{"n_layer": 8, "n_experts": 96, "activation": "swiglu", "router_score": "softmax", "vocab_size": 29967, "qk_norm": true, "lr_mult_o": 2.0, "grad_clip": 0.5, "schedule": "cos", "doc_mask": true, "dataset": "wikipedia_en"}
Below are experts of layer 5 (counted from 0) of a mixture-of-experts language model. Rows are named router (the router's row for the expert), gate (a neuron's input weights, with its number), up (a neuron's input weights, with its number) and show model dimensions 0-255. Each number is 128 + 32 x the weight over its row's rms, rounded and kept within 0 to 255.
Before each expert's rows: a language model's description of what the expert responds to. This comes from a sample of Wikipedia text that the model never trained on.

# expert 57
What it handles: LaTeX symbols such as backslash and braces in math formulas, and mid-word pieces like ro, ri, li in spectroscopy, throttled, pinstripe.
router [ 86 166 141 107 108 127 146 107 143 138 134 156 146 121  82 101 121 150 149 189 167  68 148 195 144 146 128  98 125  74 113 158 140 118  99 151 130 136 115 135 115 175 131  67 130  73 161 154 167 163  69 202 181 124  90  77 110 129  84 132 179  95 127 125 180 129 180 129 139 136 113  82 106 119  97 188 134 127 115  74 161  89 137 152 147  66 177 155 133 116 143  76 160 108 202 100 130 128 163 161 151 102 131 144 135  81 166 123 123  85  82 122 109  99 131 176  57 113 180 138  88 112 117 175 127  82 177 153 151 117 172  70  77 121  95 166 148 121 142 109  61 142 158 170 145 174  74 136 107  97 126 116 156 129 167 141 152 102 112 146  96 152 131 111 134  36  53 127 154 105 139 110 101  81 144 115 129 165 154  88 177 114 177  79  81 173 118 101 104 127 130 158 140 117 123 164  94 146  77  76 146 139 166 164 195  97 112 134 151 152 128 165  99 188 158 151  96 104 163 119 123 118 123 112 165 150 159 124 114 115 160 127 125 155 140 163 107  64 122 118 129 132 104 142 168 103 171 190  75 140 103  98  95 153 153 142]
gate0 [165 219 196 116 163 161 136 137 135 109 159  61 177  98 122  76 114 186 100 155  93 141 145 140 159 148  92 111  98  95 105 120 158 133 115 121  92 141 105 161 173  84 121 188 135 124  65 126 116 114 122 143  58 121 176  93 139  73  93 125 115 106  76 111 126 148 106  85 121 170 108  81 133 127 145 160 122 127 128  64 100 144 180 155 130 155 153 117 138  56 159 154  87 182 149 106 142 144 133 137  76 115 144 120 137 117 177 118 151 114 113 166 135  95 149 145 139 139 178 158 136 140 137 148 127 119 136 142 200 147 167 155 127 135 165 120 179 144  91  82 128 114 105 136 159 128 109 128 120 147 108  83 150  75 201 111 196 175 156 120 119 186 159 139 146  65  65 149 174 147 104 141 184 133 131  78 124 149 169 144 117 190 139 155  82 104 167 150 197  98 124 148 122 122 133 116 152 189 141 154 132 132 135  73  90 101 204 148 140 159  77 121 121 144 147  75  87 152 129 118 126  72 142 117 162 133 149 144 122  83 137 151 104 148 147 141 108 119  51 121 107 136  64  67  80  77 155  99  74  85 125  93 147 139 146 142]
up0 [114 119 154  69 142 150 145 133 144 147  93  98 100 128 158 141 102 151 136 110 124 146  51 119  79 112 149 102 122 205 133 122 159 145 129 168 146 155 110 150 159 182 173  64 134  90  79 192 144 143 120 158  99 132 149 146  98 126 152 131 148 130 145 198 129 118 108  67 157 144 162 138 118  56 123 182 125  96  97 107 114  91 118 113 148 136 111 111 127 121 135 128 134 140 144 118 174 135 108 102  94 179 128 110 153 115 134  96 109 150 187 113 136 176 184 123 145 122  80 107 129  95 132 104 143 152 138  79 122  97 154  66 147  81 106 147 203 135 106 107  68 166 159 122 148 149 170 107 118 100 184  75  91 109  92  85 186 155 188 177 100 105 100  76 119  97 148 127 154 155 106 119 104 150 146 148 123 108 215 108  52 120 128 100  87 127  67 120 185 125  59  80 151 111 168 150  57 106 136  96 128  96 142 160 149 109 113 146 123 169  95 175 171 157 120 141 173 159 165 148  92 124 158 131 184 117 140 162 125 132 202 151  53 117 146 123  98 128 136 127 200 159  96 158 159 100 101 158 175 106 155 198 129 136 114 100]

# expert 15
What it handles: Prepositions, above all "of", linking a noun to its complement, as in "out of 100", "member of", "died of", "among", "from".
router [134 125 114 118 113 169 158 128  93 101 192 109 164 138 126 124 103 138 146 196 130  83 153 149 149 202 160  83 122  92 142 144  58 106 116 108 177  97 128 151  88  91  85  97 151  88 138 122 134 129  77 119 158 113  73  85 157 141 145 163  88 206  97  92 160 196 166 168 145  92  78  53 105  82  76 182 168  71 126  91 121 134 143 155 125  69 121 149 106 142  78  93 138 137 135 141 156 117 134 145 145  98  88 151 135  66 137 111 170 113  81  83 115  95 120 168 103 118 122 188  89  91 150 145 109 172 126 119 189 154 139  92  70  88  70 171 135  87 105 101 109 149 151 125 163 160 110  99 111 127 148 102 130  95 156 169 174  91  60 126  81 180 160 125 127 141 127 161  98 123 120 140  92 122 135 109  91 102 105 137 123 121 142 118 121 146 152  61  65 146 120 148 210 100  81 159 124 148 141 123 173 147 128 117 164 102  74  95 140 195 149 176 127 145 106 121 106 145 146  55 109 132 144 119 163 153 125  69  87 131 175 173  95 173 168  89 104 101 121 140 104 165 111 123 128 119 149 144 111 135 132 109 129 150 182 136]
gate0 [145 161 147 139 145  97 137 107 146 100 168  94 115 109 106 113 114 129 108 140  77 174  91 131 169 140 159 160 133  75  77 176  94 167 138 123  93 100 141 108 173 136 129 127 101 115  98 148 151 171 155 178  94 109 167 204  99  95 133 121 138 149 130  77  69 171 112 184 154  85 178 136 112 100  88 109 144 133 141 120 145 101 163 121 100 116 121 114  98 133 145 141  86 129 162  86  82 120 136  91 140 168 147 138 198 169 166 138 140 118 107 119 101 167 201  66  93  90 133 127 188 150 105 151 103 162 109 139 109  62 178 189 132 114 139 154 164  82 127  80 129 164 121 125 102 114 149 142  90  95 130 151 147 138 149 198 128  68 167 170 102 168 164 128 162 125 147 130  40 159 109  86 134 162 114  87 107 145  80  77 138  94 142  98 122 134 107 173 154 169 137 150  81 120 170 116  92  93 125  96 109  82   1 139 114 100  78 194  54 144 185 108 113 126 152 103 123 164 152 152 118 117 155 130 108 107 131  97 144 108  91 156  97 175 127 158 118  76  88 131 106 137 129  92 149 128 117 136 153 135 100 164 140 154 200  92]
up0 [215  76 172 118 130 108 131 101 101 149  85 135 144 169 122 154 106 134 129 135 134 122 100 107 141 155 206  58 122 109 145 108  81 144 123 108 151 102 153 127 120 125 122 153 154 134 166 147 141 136 152 126 147 174  94 161 114 142  58 111 178 154 220 150 157 124  99 127  99 150 171 120 131  81 166 132  84 146 176 126 106  56 131 130 114 135 135 141 102  96 173 122 110 141 116 147  90  98  57 124 141 143 164 126 139 187 107 129  95 139  86  93 112 111 134 123 150  96 118 153 174 164  55  60 143 183 145 165 117 154 187  58 129 141 169 102 154 110 150 112 136 174  89 102  75 135 145 124 154 113 120 113 131 118 188 151 125 104 168 111  88 142 134 149  75 127 126 110 152 124 103 121 138 164 127 181 140  97 104 125 176 123 112 115 154 142 133   7 171 158 147  92 108 128 174 153 103 130  97 126 149 145  43 157  93 102  14 104 111 157 140 150 108 158 141 165 108  93 104 155 117 142 160  88 120 183 171 132 128 178 125  98 158 174 134 140 121  80 131 140  99 104  74 136 157  66 149 131 184 147  90 120 153 137 153 150]

# expert 29
What it handles: Opening pieces of descriptive words in species, habitat and anatomy text, such as gr-assy, mar-shes, p-ebbles, mon-otypic, t-ibiotarsus.
router [123 104 175 122 126 170 147  89 119 111 160 112 136 134 116 100 115 140 154 113 146  96 141 151  83 146 161 112 127  73 170 163 144 163 121 145 167  87 124 173 131  94 106 119 142 103 103 108 151  94 132 143 193 108  80  73 124 166 110 159 170 150  89 126 142 157 189 149 148 119 146 144 146  93 113 136 177 121 138  95 164 157 122 168 122  94 121 137  73 117 113  98 129 118 205 176 111 141 164 179 120  99 112 162 131 115 197  83 106 123  97  88  91 122  92 132 111 114 132 144  90 138 121 136 100 131 133 124 139 167 119 109  98  88  70 138 149 116 118 141 109 183 150  96 144 107  70 100  84  91 137 115 148  93 156 150 160  63 109 180 114 117 123  69 140 108  59 167 136 130 108 125 137 130 103 155 102 164 190 124 147  94 179  80  88 179 113 130 104 129 124 118 132 129  73 179 118 173  77 101 178 148 166 114 151 128 123  80 166 128  51 168 121 211 102 145 122 162 188 112 107 178 146  88 157 180 190 129 133 161 217 183  53 169 131 177 100  95 130 172 121 151  69 161 108 105 148 150  94 118 137  64 113 150 179 164]
gate0 [ 71 142 122 114 149 108  81 110 130 152 154 124 162 126  78 122 102  99 102  89 103 163  59 160 100 133 108  87  63 116 132 138 101 157  93 134 154 137 181 143 112  99 111 141 138 114  73 134 127 110 107 131  83 156 160 106 140 171 130 111  85 144  87 133 102 174  85 196 116  76 186 139 128 154 147 162 105 134  90 152 131 118 138 176 175 103 157 139  83 128 109 163  87 108 205 135 131 116 136 112 132 107 131  94 141 154  73  93 117 135 102 150 149 142  87 111 152 160 101 142 132 151 120 131 108 132 104  97  96 138 104 103  78 112 106 162 122  89 125 152 134 165 196 135 123  91 123  91 182 148 199 127 213 113 150 148  54 146 172 100 127 112 102 123 177 182 128  74 115  95 142 155 139 142 194 137 147 165 113 133 122 190 146 126 140 137 151 117  80 170 179 131 180 195 129 153 105 135 102 147 139 134 140  81  55  71 111 113 140 167 123 181  99  67 110 135 122  74 149 103  73 139 144  65 119 119 128 162 118 103 110 147 158  91 167 128 139 203 129 166 186  98 146 138 108 126 119 129 205 176 143 118  54 161  59 145]
up0 [144 137  98 115 130 103  70 124 150  80 152  99 105 119 120 115  76  96  96 152 117 194 110 154  94 154 141 141  66 103 147 155 148 176 141 103 152 115  60  84 173 109 106 103  85 167 141  92 110 166 104 117 127  67 161  90 153  81 142 107  95  99  76 151 178 163 143  93 179  85 103 104  92 106  89 191 114 155 178 134 168  88 164  67 101 142 120 161 186 168 156 135  94 136  96 117 113  96 106 150 218 114 156 135 150  78  84 152 173 131 128  94  95 157 112 160 124  68  91 160  95 148 107 104 113 112  80 172 120 161 111 113 145 144 109 137 144 130 148 148 103 124 121 168  86 185 104  41 152 159 142 117 140 137 132  90 127 160 138 156 159 194 112 130 158  90 159  97 163 133 113  89  59 121 138 140 110 160 141 125 114 100 123 100 142  80 171 120 191 103 187 155 142 135 159 109 140 133 167 131 102  52 177  65 123  70 100 120 113 122 133  68 205 132 116  81 145  92 140 138 118 172 116 131 138 144 150 175 166 145 155 115 148 103 207  99 156 133 147 134  75 100  84 123 116 146  88 126 106 147  95 122 123 148 130 122]

# expert 16
What it handles: Word-initial pieces and inner fragments of non-English personal and place names, mostly Italian, Spanish and Slavic, e.g. Bar-l-uzzi, Sch, Lj-ubičić.
router [100 108 169 112  99 177 184 118 106 133 167 146 155 202  96 115 151 138 172 147 144 105 159 152 144 144 110 156  89  95 154 138 140 126  79 135 150 142 151 179 145 116  81  78 140  73 177  99 160 175  76 197 162  90  97  88 101 147 106 143 155 127  94  86 135 108 155 169 146 147 138 116  79 109 114 192 125 153  88  99 154  86 138 196 137 139 168 152 142 138 172 116 160 105 159 138 151 114 165 198 126 118 138 160 127  97 120  79 125 162 127  78  97  98  97 158 137  76 155 138  97  80 163 173 159 152 149 171 203 144 177 149  87  43  88 166 122  97  67 100  83 145 149 119 140 151 106 103  95 103 124  93 132 123 158 160 173 102 142 135 109 167 161 117 147 133  75 171 115 169 118 127 140 105 163 123  94 167 157 140 154 110 115 133 119 172 115 126 108 143  65 140 118 107 134 196 107 200 118 118 176 136 156 132 165  65 113  95 152 121  71 138  56 138  95 137 135 156 144  99 128 119 168  94 130 146 163 115 137 145 155 144 116 112 145 205 107 102  83 157 133 153 106 111 105  99 179 101  64 155 108 112  71 127 185 164]
gate1 [159 118 164  91 139 112 110 115 133 111 162 123 126 171  81 100 110 109 106 117 150 146 157 128  73 191 141 133  65 127 199 140 152 132 115 139 145 160 118 182 145  74 149  96 119 169 177 106  99 110 129 140 172 179  98 129 130 105 121 111  81 171 103 111 129 177 164 137 192 197 154 133  97 115  74 138 140 147  95 133 107 161 129 126 128 161 149 118 141 139 161 105 117 189  95 118 192 145 101 155  86 139  77 144 181 143  72  60 102 106 114  62 115  83  85 156 103  93  83 160 136 137 147 141  77 174 174 134 115 142 119 116 159 131 135  89 107 219 154 105  67 165 175 190 151 136 136 109 113  74 137  69 114 135 145 132 136 133 173  87  99  72  67 121 121 101 175  93  81 181 171 109 153 143 160 101 131  64 100 172 124 103 113 111 158 150 107 197 149 180 147  84  92 139 118 144 118 146  87 143 123 157 119 134 169  87  87 117 136 116 108  85 143 161 172  42 143 146 133 180 121 124 173 144 117 130 139 157 173 140 116 102 166  79 143 192 133 135 119 140 128 108  97  61 145  90 148  97 146 161 113 114 116 111 129 101]
up1 [106 167 145 166 182 105 123 143 115  94 153 165 101 142 123 154 197 129 102 155 112  97 205 144  99 134 216 101 160 146 141 130 166 162 149 132 166 201 110 138 167 120  88 114 136 117 171 122  92 141 125 179 111 147 119 118  91 135 218 110 107 185 130 154 120  74 145 185 157 125 135 106 100 152 113 176 124  87 160  81 169 104  85 150 110 139 166 109 143 165 105 188 160  76  74 102 110 129 121 146 158 128 126 135 157 196 157 121 175 155 172 115 158 144 139 127  81  83 102 168  72 142  99 158 154 134 136 144  68  83 105  89 117 131 208 116  90 122 199 135 100 125 194 148 119 140 127  97 116 115 134 113 183 151 160 125 184  75  92 134 135 153 129 169 119 107  84 163 181 146 125 133 190 185 112 135 107 115 124 196 152 123  90 107 186 105 105 130 184 154 163 185  95 115 138 180 177 104 120 152 116 168 107 134 138 128 145 132 113 100 127 111 143 151 118 137  87 137 145  92 160 131 121 101 147 152 136 159 137 102  97  82 155 132 130 130 172 134  97 174 196 113 191 103 165  87 121 138 159 155 149 123 146  76 101 173]